config = dict(
    d_shared_expert=128,
    normalize_top_k=True,
    learning_rate=0.00202,
    beta1=0.9,
)
Below are experts of layer 2 (counted from 0) of a mixture-of-experts language model. Rows are named router (the router's row for the expert) and show model dimensions 0-127. Each number is 500 + 50 x the weight over its row's rms, rounded and kept within 0 to 999. Numbers have three digits each.
After each expert's rows: "gets" lists some tokens that make up at least twice as much of what it gets as of all text; "mostly gets" lists some tokens that are sent to it at least half of the time. This comes from a sample of Wikipedia text that the model never trained on. Tokens count by the router's weight.

# expert 36
router:431457539426492417479565564565490504433546516431467561569594483421450569514525469549454518461571477524426512456557473415398545470528551545545464467523508517540463546449492484512484434547460485454489408502449505490514490540521491423511673500489549486487490480513511485416460454556454567579533488452449483484534619587463488548560445571562546459463562518402545578484474465473496441456546
gets: "7", "4", "3", "6", "5", "8"
mostly gets: "7", "6", "4", "8", "3", "5"

# expert 30
router:447477523469459457399532544516517532435531519497541551533527412487389526559496432552474536503537413483481469409621497477471557512486541476646475445504535523492450463494454447361487501525503532461484502494556483486504407596511455428481554538499633546466507452572522509427436471495508511558546504464473535583570563522428477584534498534465510492421532547534573515482418503441560455425491
gets: "th", " –", "ff", " first", "–", " two"
mostly gets: "th", "ff", " –", " first", " part", " two"

# expert 37
router:462453542437483421449560570575497518467557487416531515542575409431430583551559506529469466456510455566505503445578417454408539465533528560537439506492558441566427559483458460412535481554390524470514443468488488465480461531465491421558593502501554480468450501531562464459461458548447527543498450481432545496558571509463524543553444577576576470504523527457613592436476462454530473469499
gets: " P", " T", " p", " M", " D", " F"
mostly gets: " P", " V", " D", " Res", " S", " Co"

# expert 21
router:463491573446507456386545563577509496481537466454508549548566415442417602524513428525519498473467466514513478394559461424368546486528483555590423540504479454510422520516532479391546463609430503472498449535521508463479426537398510438585592478516503507499476435513496458502451441524423532516527481466435550510550546497488492543548485531602552482468570485473544516513489565447607494477504
gets: " s", " m", " f", " w", " t", " v"
mostly gets: " f", " m", " t", " w", " v", " s"

# expert 48
router:544438484425432500405540503582507451479516473428469461516536438368442478562541503550481510519522470589521444481523457426445541497530475517498431418466485475584400487509475413433546497542433416514482434443544500511492508572456552491518579500475517559450448522480567472473497417573474554575569448377477521522523546571526571526560540547580585481465617508480532556512518514449564465495486
gets: " \"", " re", "'", " not", " un", " im"
mostly gets: " \"", "'", " re", " not", " dis", " un"

# expert 51
router:540425554408470514456491559547450474480555465414597599462544378459501563542560472526522496459555424526423526493488441448503514473597563533475470476483492480508509518508448451488468456582444518417473546492596498501429512515457491452602525531527604457436442460565520553529444415538448506483477437496372510553563500483510574599532448602506499486448507530467552541475454481445497442513553
gets: ",", " and", "),", " &", "\",", " including"
mostly gets: ",", " and", "),", " &", "\",", " which"

# expert 41
router:507439499459493447430556526593461499446607518488509545568550448492465512584494539510444466453516471599430494460561442497393508477545476510560471502534517514507438534489464426429491389524427544426466491478465441468514484510467492422558610537467543504422478474522572496433426490528475532566572481418475486558470571511472549542531484545612616439529535529423585589492461487519507424433500
gets: "9", "8", "7", "0", "6", "4"
mostly gets: "9", "8", "7"

# expert 33
router:469408580430420452451594506541572496472588470492496504528582394409444493548483478549561415435482511562519476440494479413458522494596499554522449518437521476561451565415401505448552446556447544477412513413471437502484493606473506474539509477429525507454470489470544477489486443545421507579516466519395549501540584517553485548522473543525534480528556533461566541548511543442513504496586
gets: "m", "em", "et", "°", " m", "d"
mostly gets: "m", "erm", "my", "°", "mer", "M"

# expert 40
router:416466479470500419476518497554456520476549431419568549484540435429448566542522528574436425501489460517538502405539474463515474521462567550533389432492523408536409528482452444484559436514426534473450443526536467436464459476493472535513562486475603543515497501507521559445497408544461550560565495499475511505483527541495518482537420554493634490526605540379561636465525516465467514503549
gets: "A", "S", "C", "N", "R", "P"
mostly gets: "T", "S", "L", "A", "F", "P"

# expert 19
router:512431545519525490474578526532465464436558515499592512488509484465434523490503553475464476494557466513508471497539405456474465490491491565559395534424626513574446479513462464438505417554470428384489507478506459523496445629529461436517535497501561436509376492509498537481489510513479561562558496469444490585553507594402465550561493527517612493556516482390558544506436445406575533492533
gets: "en", "an", "ad", "ul", "ut", "ak"
mostly gets: "ul", "ull", "ada", "en", "ared", "ad"

# expert 20
router:505419500437512485492524536564539547505568583401485506444567506460396512522546426501419521510443406491587375467586467429472565486512509552593476467472488466528486528444429536484447505525499484457455423538508450541482527513511515407496584500465526393511473464510595574470500426499422571497528504466391542489513527496528478512544490569550616466492581532386573534471485532456511476457523
gets: "al", "is", "el", "x", "als", "all"
mostly gets: "is", "al", "el", "x", "als", " Cal"

# expert 10
router:413422516476500487486527483539502445478575491474444520510559493485478513528619537566521442473527463540430476484610420445486508478453574542500440476518547515562464518559442463428516496510401466495481481434516509495484385524488518391537587529517597503452445491542569452351460500593486560527483468524472536511558498492492484581593486589549560391519542553401572510439478494436499520482516
gets: "land", "port", " United", " States", "way", " other"
mostly gets: "port", "land", " United", " loc", " other", " World"

# expert 22
router:468459584389485441476530533567530530422545478455539553501567497490411570519549533513463505479487471498502480435580445484440508482532518604476448476478525488531406495488455451453521480538370473527538493506426524485477530544509477419526561480492546506463464529540579452477448470525499546586504401502433582485479551518458530574539436584532552396445484525437541635388490414416545472458476
gets: " M", " D", " R", " J", " L", " P"
mostly gets: " R", " D", " M", " Y", " Cl", " J"

# expert 42
router:460524520444472490483540575563455477446583493451543598557544493485528511493512455489473485489423426632458521409585431490460520464526584587565445456461561489527441455450517458497514458570506553441474388419463482488509464544459536478547538533445543486490453403547534477433502412541468542487540416399482566487463592542509469567578530485597581497514507508448579477446440572510512498478477
gets: "ay", "ist", "ight", "ical", "ind", "ater"
mostly gets: "ight", "ind", "″", "ater", "ime", "ay"

# expert 63
router:460430506396415477424458499566457519481569595531457545487605436450481493541607483540455555524468383598460514447565418454493534555540506457556372551490567483561508531432507412416489435552530583525523471484491511466497481500459451500564502544504521467488520559523552473513471511490394520480464538457440449464501580504556513611535518516550589446513500466467542554457430453464511500443518
gets: "and", "ir", "ord", "oc", "ect", "i"
mostly gets: "overn", "itle", "rans", "ord", "ree", "reat"

# expert 56
router:409433608480447499490604580526528430555601571478498445486561475425399492584513505496454549403513541581437428451512504377484533470547560528553423346509507497527483500481508498463495437530490485510498476438511424422415462542508524476510540528521515542452481543550504524448529469491503581510535409397462557532474519489435491536600460506504583516505502520501534566461450503509555501491562
gets: "er", "le", "ers", "ry", "age", "les"
mostly gets: "le", "les", "ers", "der", "ke", "er"

# expert 26
router:460501534534396477469547574525499435477567497410455552526594419474506588571541458535481466481464453556474486429525419492463523561534536506553415535508573498529402552442468478452518491558394442494520470481571409541459356541489484499556553492462639458472464440551531516389419501500455527516473516496449482497493565467489561538604510552516476501530543580448549510528498501434547466492534
gets: "ast", "est", "ong", "ow", "ng", "ac"
mostly gets: "ast", "ng", "est", " km", "outh", " East"

# expert 46
router:489443545474499525462517537558538462435662503465461504524585449480433538551540493604445477498478468533436483449566463435470497473489497512539442523544517393530492468477459444506561480510470486462509503411428457497446488564504461510480561567441554531415466508488493492475438531555408489502532485472428538561556609513559515539549467537560563526501476586365487617486443532405613483463463
gets: "d", "en", "gan", "eneral", "cted", "ated"
mostly gets: "eneral", "iginal", "gan", " released", "duction", "uthor"

# expert 61
router:408507605451525502482534488504538391483544532397487531584563425522459471501561408515480488490561512503498512407560429497454549536395555585594448452535511507488417479517488504472545498548397513424433515471506433493550529585494485466522560545497552549488393525472519526520406469544450612492504419458388494521515497532457541498552456593533588480498513538455563546502460450554486467501502
gets: "ch", "h", "ian", "ation", "ial", "ity"
mostly gets: "ity", "ial", "ian", "ctor", "ese", "ican"

# expert 62
router:474502499428451515512562525550551520420602521450482584531544388468438619558472387490451504416480470536480488393519396412391506559478488521523445513532516469584478510486498519555437461576436527524509501516501516445479452596515456437515517567516563532524452470450498533456481422547472541488522474437453538519579617592503549493505445574470534477521502518448542533407539483495572456462468
gets: "ent", "ess", "ence", "ct", "end", "ation"
mostly gets: "ent", "ess", "ence", "ents", "end", "cess"

# expert 11
router:496457528442411473439576474502557537489559485468486570509584450465454526507541459503425459489574422600473513415555412429481518510514552575503456486415458533484426561522497474411489456561366463471571436522525528478494501526474551472488545515561517463422409530566555524434393434577462513598589451459452515459556554496451540556532530535493546503504536510455575565532466447487574493528516
gets: "-", "k", "–", " K", "/", "ak"
mostly gets: "–", " K", "k"

# expert 43
router:466440546530487424491560474556496527436558484476529561484532472388491542455495430554534512477507513578496515487463463497534597507486487550504433527579529468486459563542421520455417471559444512406431365417483444531484472502423516462476505483482569445524504509493514526496446530518469564511496456428413613548516567461481564563559499626487633441473487473457550574467480462557586501430557
gets: "g", "ic", "z", "om", "ag", "am"
mostly gets: "g", "z", "ic", "ge", "og", " ag"

# expert 7
router:466420518477461457436557481580456546506511545378478534543594475460475499575524481506424552448509518517489400494471424414444532529406490582513390457554579476538442468513522522452465463567454519494533477443480512495452514493449532446485505470532485460480508497570489500474466478594429498486486460477518482545548577538494558534570431591554536503479610602478565611532402507416520510465600
gets: " to", " in", " for", " as", " by", " on"
mostly gets: " to", " for", " as", " on", " by", " with"

# expert 0
router:463477528461478455451506526523540567419521509378521553563592512469435548550575489501490552469533478589482459445537420476395535443479511526546471463505536462501461544438463450453532425560368441503520464487480495525486441504423418481585575524503579516461475486597620482466475442520491522590531529544433492470532529497515534525511383557515526491502617508465575559480456555506567426435506
gets: " B", " H", " b", " h", " c", " r"
mostly gets: " H", " B", " b", " h", " r", " ch"

# expert 59
router:520375608479481467420514514550483516452537543371479481551550464438464552549479521576472495464529385527496480453569482456392637448512487578566419490496537465495482512493462496479511482561471446474508465479421512529523462538473497463604571453551575516494455469450553483492415511564476516552500496408495540532473549541496456518563432504607521444486510506436555552461480433445590432553539
gets: " d", " l", " con", " comp", " pro", " al"
mostly gets: " l", " d", " con", " cont", " al", " comp"

# expert 47
router:449505537359468456450566514601458450478543483414516501565522430441474587530565486551514551481524471518492476490545447469444555454540515564546499411558562443560449507457500534416460440591478486422516446458544480465496459493502479486494559541467490531464493476506556458411472491555468531531523451439455638511581538551475488581549450557630516474465592479437589530503446457425500496443463
gets: " he", " that", " it", " which", " He", " It"
mostly gets: " that", " it", " he", " He", " which", " May"

# expert 45
router:452536628366492402467532532560465512461534490471594511495564454492422574525596478554403479433483532548526477445535460418424526477545527564534428525539515494504401531507457467410502488513359552493463477484533485442451482543425498374511558463478524516451502515530536480493422483524466516486498508480449519465530500524474473529562485583593520440511598531517617529475507483493558420498495
gets: " S", " C", " F", " W", " T", " N"
mostly gets: " S", " Ch", " C", " W", " N", " F"

# expert 32
router:472487516394532476509544587533449522517635469453462449521510516488420544526475470590515523477499452630449503457543449461456493594488487524546438535509510409473446470548492446486447455554472518480533510447496422526434500634490470492550613407476531488481418503493529487405470487568419546576559484524464559455549558471496493544464493593521549476479606525508528523441388465542519521473568
gets: "-", "|", ":", "=", "===", " /"
mostly gets: "|", ":", "===", " /", "=", "):"

# expert 9
router:486472548463482439422550510577531492469575511486470523573573469439424512535566486535501445461537446550492467460555426443460575464525465558553395541494482440567401504488436472433484390571450466487480463454536488513503431524454495425551587513486620480461483508524549493480415456563465581533481460435462563480462576501452487575540467553593568422499534548474583562507500497420584496453529
gets: " n", "im", " s", " m", " ne", " call"
mostly gets: "im", " n", " ne", " call", " min", " mod"

# expert 16
router:513493602463416536451468550528472460499533484372473565504578458474445537525475473461421444389542514554517546488517425462495546497479457550556491451572588487501463444499481449507447429495479468432499504489447496464532443554451531388484580550507544438427455504610528507407441460506512541551528558539449614471455555482487490588505495596507612485523535530419584570507452519484545547532477
gets: "ed", "ing", "id", "ated", "ced", "and"
mostly gets: "ed", "ing", "id", "ated", "ced", "ished"